config.toml
experts_per_token = 4
balance_bias = false
attn_scale = 0.177
parallel_block = false
decay_shape = "linear"
max_seq_len = 512
dataset = "wikipedia_en"
Below are experts of layer 6 (counted from 0) of a mixture-of-experts language model. Rows are named router (the router's row for the expert) and show model dimensions 120-159. Each number is 200 + 20 x the weight over its row's rms, rounded and kept within 0 to 999.
Before each expert's rows: "comes after" lists some tokens at least twice as common just before its tokens as in all text. This comes from a sample of Wikipedia text that the model never trained on. Tokens count by the router's weight.

# expert 26
comes after: "\n", "==", ".", " |", " ==", "==="
router,235,219,175,224,192,175,183,154,234,202,206,223,206,196,188,207,173,223,193,208,214,182,194,226,234,233,169,192,206,183,184,182,227,207,154,185,200,188,180,192

# expert 42
comes after: "-", "|", ":", " •", "–", " Time"
router,265,199,163,201,177,192,196,163,222,157,224,227,194,183,187,185,189,209,226,192,242,198,223,228,231,200,199,218,211,167,175,196,213,223,197,220,209,165,178,207

# expert 45
comes after: " ", "1", " (", "–", " +", " −"
router,208,215,228,202,185,196,157,164,231,187,217,241,194,184,177,171,209,181,187,155,203,188,200,209,225,210,204,195,221,211,186,176,228,220,179,202,152,192,177,204

# expert 2
comes after: " |", " the", "|", " in", " a", " ("
router,197,236,198,212,176,211,170,153,220,210,201,219,200,183,196,175,190,183,184,184,203,203,223,206,163,190,176,202,195,192,155,203,202,231,180,188,160,178,161,234

# expert 51
comes after: " |", "\n", ")", "\"", ";", "%"
router,221,215,194,235,164,183,177,166,232,198,236,226,169,160,164,182,180,209,153,199,189,179,222,201,198,191,155,205,206,187,175,194,219,204,186,188,190,183,174,235

# expert 18
comes after: "/", ".", "–", "3", "6", "5"
router,199,201,226,207,173,178,167,170,230,208,219,217,169,193,159,197,204,191,194,182,195,178,216,215,226,200,160,203,214,196,179,186,225,207,185,183,177,199,196,226

# expert 13
comes after: ".", "\n", " |", ")", " that", "==="
router,225,188,182,218,195,192,184,152,221,220,204,205,189,188,200,201,167,196,187,213,205,168,201,228,219,220,192,205,212,150,179,179,194,215,186,194,190,177,187,232

# expert 57
comes after: " of", "'", " in", ".", " for", " to"
router,268,209,165,223,186,171,193,186,203,204,215,208,190,179,220,195,197,184,172,171,239,167,217,205,197,203,172,210,209,189,182,187,223,208,190,184,193,166,194,211

# expert 27
comes after: "\n", " |", ")", "==", "===", "|"
router,243,201,192,242,182,195,195,144,232,187,192,234,164,196,193,176,214,197,196,190,200,194,215,240,190,227,208,213,217,202,167,185,216,200,193,200,191,204,193,220

# expert 22
comes after: " in", " on", " the", " to", " at", " from"
router,206,212,210,219,192,168,172,170,216,192,205,205,213,175,165,163,182,191,153,176,191,182,219,204,197,217,173,199,220,198,147,195,229,265,169,173,190,172,185,214

# expert 62
comes after: "0", "9", "1", "2", " a", "8"
router,214,217,184,209,166,185,188,161,223,218,201,211,206,187,174,175,193,166,173,191,202,166,217,207,221,239,203,220,202,203,190,183,225,219,190,193,183,205,184,221

# expert 0
comes after: "\n", "-", "==", " in", " List", "In"
router,219,211,194,202,191,171,200,156,196,193,219,211,207,152,190,177,192,190,213,202,228,184,217,212,204,212,176,201,234,181,188,155,220,218,162,159,165,169,171,231

# expert 56
comes after: "2", "0", "9", "–", " \"", "/"
router,201,202,197,219,188,202,172,166,216,202,202,212,209,156,154,206,196,192,191,194,219,164,191,213,215,217,170,181,213,205,180,184,225,228,165,176,183,201,170,228

# expert 6
comes after: ")", "0", "%", "5", "6", "4"
router,218,229,182,223,184,191,180,177,222,203,219,204,187,191,162,186,174,197,193,176,193,187,226,212,185,209,185,186,247,190,190,189,234,216,185,221,152,176,185,210

# expert 20
comes after: "\n", " ", "|", "-", " is", " Genus"
router,218,209,163,194,184,191,184,164,219,204,223,188,181,167,197,172,184,195,200,189,211,184,241,207,199,201,193,195,198,196,178,186,209,200,201,166,164,195,159,228

# expert 43
comes after: " ", "1", " (", " County", " son", " California"
router,223,236,186,217,174,184,179,182,242,188,214,203,189,193,194,174,167,170,172,186,212,186,230,219,196,225,198,178,230,166,163,175,220,218,210,199,174,185,208,212

# expert 30
comes after: " a", " the", " an", "s", " The", "The"
router,223,223,203,205,173,192,156,176,223,204,214,224,172,196,175,169,194,177,171,163,205,203,220,208,194,233,180,196,224,197,189,191,228,222,207,213,151,167,160,224

# expert 32
comes after: "0", "9", "1", "8", "2", "7"
router,217,206,194,196,177,197,203,136,216,199,206,182,201,186,174,184,159,176,174,187,191,194,249,208,213,197,176,207,202,181,142,186,230,222,201,191,181,212,201,215

# expert 35
comes after: "1", "2", "9", "0", "8", "7"
router,209,205,237,228,173,187,170,161,229,193,223,201,187,173,160,214,192,194,181,185,199,169,208,220,204,233,174,204,211,194,165,205,235,228,182,188,215,215,178,226

# expert 47
comes after: "\n", "5", "6", ")", "7", "4"
router,258,202,174,201,199,194,201,153,234,185,230,199,185,185,156,174,194,170,198,184,218,196,190,216,204,220,205,200,206,206,165,194,210,238,181,177,200,182,204,213

# expert 46
comes after: "0", "3", "6", "5", "4", "7"
router,201,205,196,205,178,198,190,179,203,204,227,194,188,200,158,208,205,205,177,188,200,179,214,230,171,241,168,194,203,162,167,210,215,236,176,184,205,182,192,213

# expert 10
comes after: " in", " of", " for", " to", " on", " at"
router,253,210,195,204,179,186,180,189,202,216,224,226,167,147,194,188,173,190,203,183,212,182,227,213,189,189,177,187,206,180,178,177,224,208,163,191,181,185,175,224

# expert 23
comes after: " as", " was", " is", " a", " became", " and"
router,216,179,217,210,195,179,189,185,216,189,223,232,173,196,188,147,190,201,171,173,193,170,204,234,231,195,182,200,215,202,178,161,207,233,186,204,155,181,176,206

# expert 7
comes after: " by", " to", " of", "'", " the", " with"
router,240,213,201,215,165,191,164,169,208,208,242,205,205,162,197,193,195,184,175,192,188,189,210,216,201,200,150,226,203,165,192,178,219,218,164,199,203,205,171,216

# expert 4
comes after: ".", ",", " The", " In", " in", " that"
router,224,238,206,200,182,202,196,181,203,194,212,220,184,178,181,197,181,201,188,171,198,195,215,209,198,214,199,211,223,183,196,198,227,204,189,210,199,193,176,243

# expert 16
comes after: " |", "8", "3", "5", "4", " it"
router,219,213,213,240,187,191,164,184,226,194,237,230,198,181,191,192,167,206,186,179,185,175,230,196,181,190,186,208,219,203,189,197,204,233,166,192,171,188,183,209

# expert 15
comes after: " the", " and", "–", " or", " on", "/"
router,227,193,171,217,182,198,187,162,193,187,233,189,186,186,185,214,189,205,184,172,196,203,205,234,207,214,153,168,203,184,178,174,224,211,192,183,157,193,180,260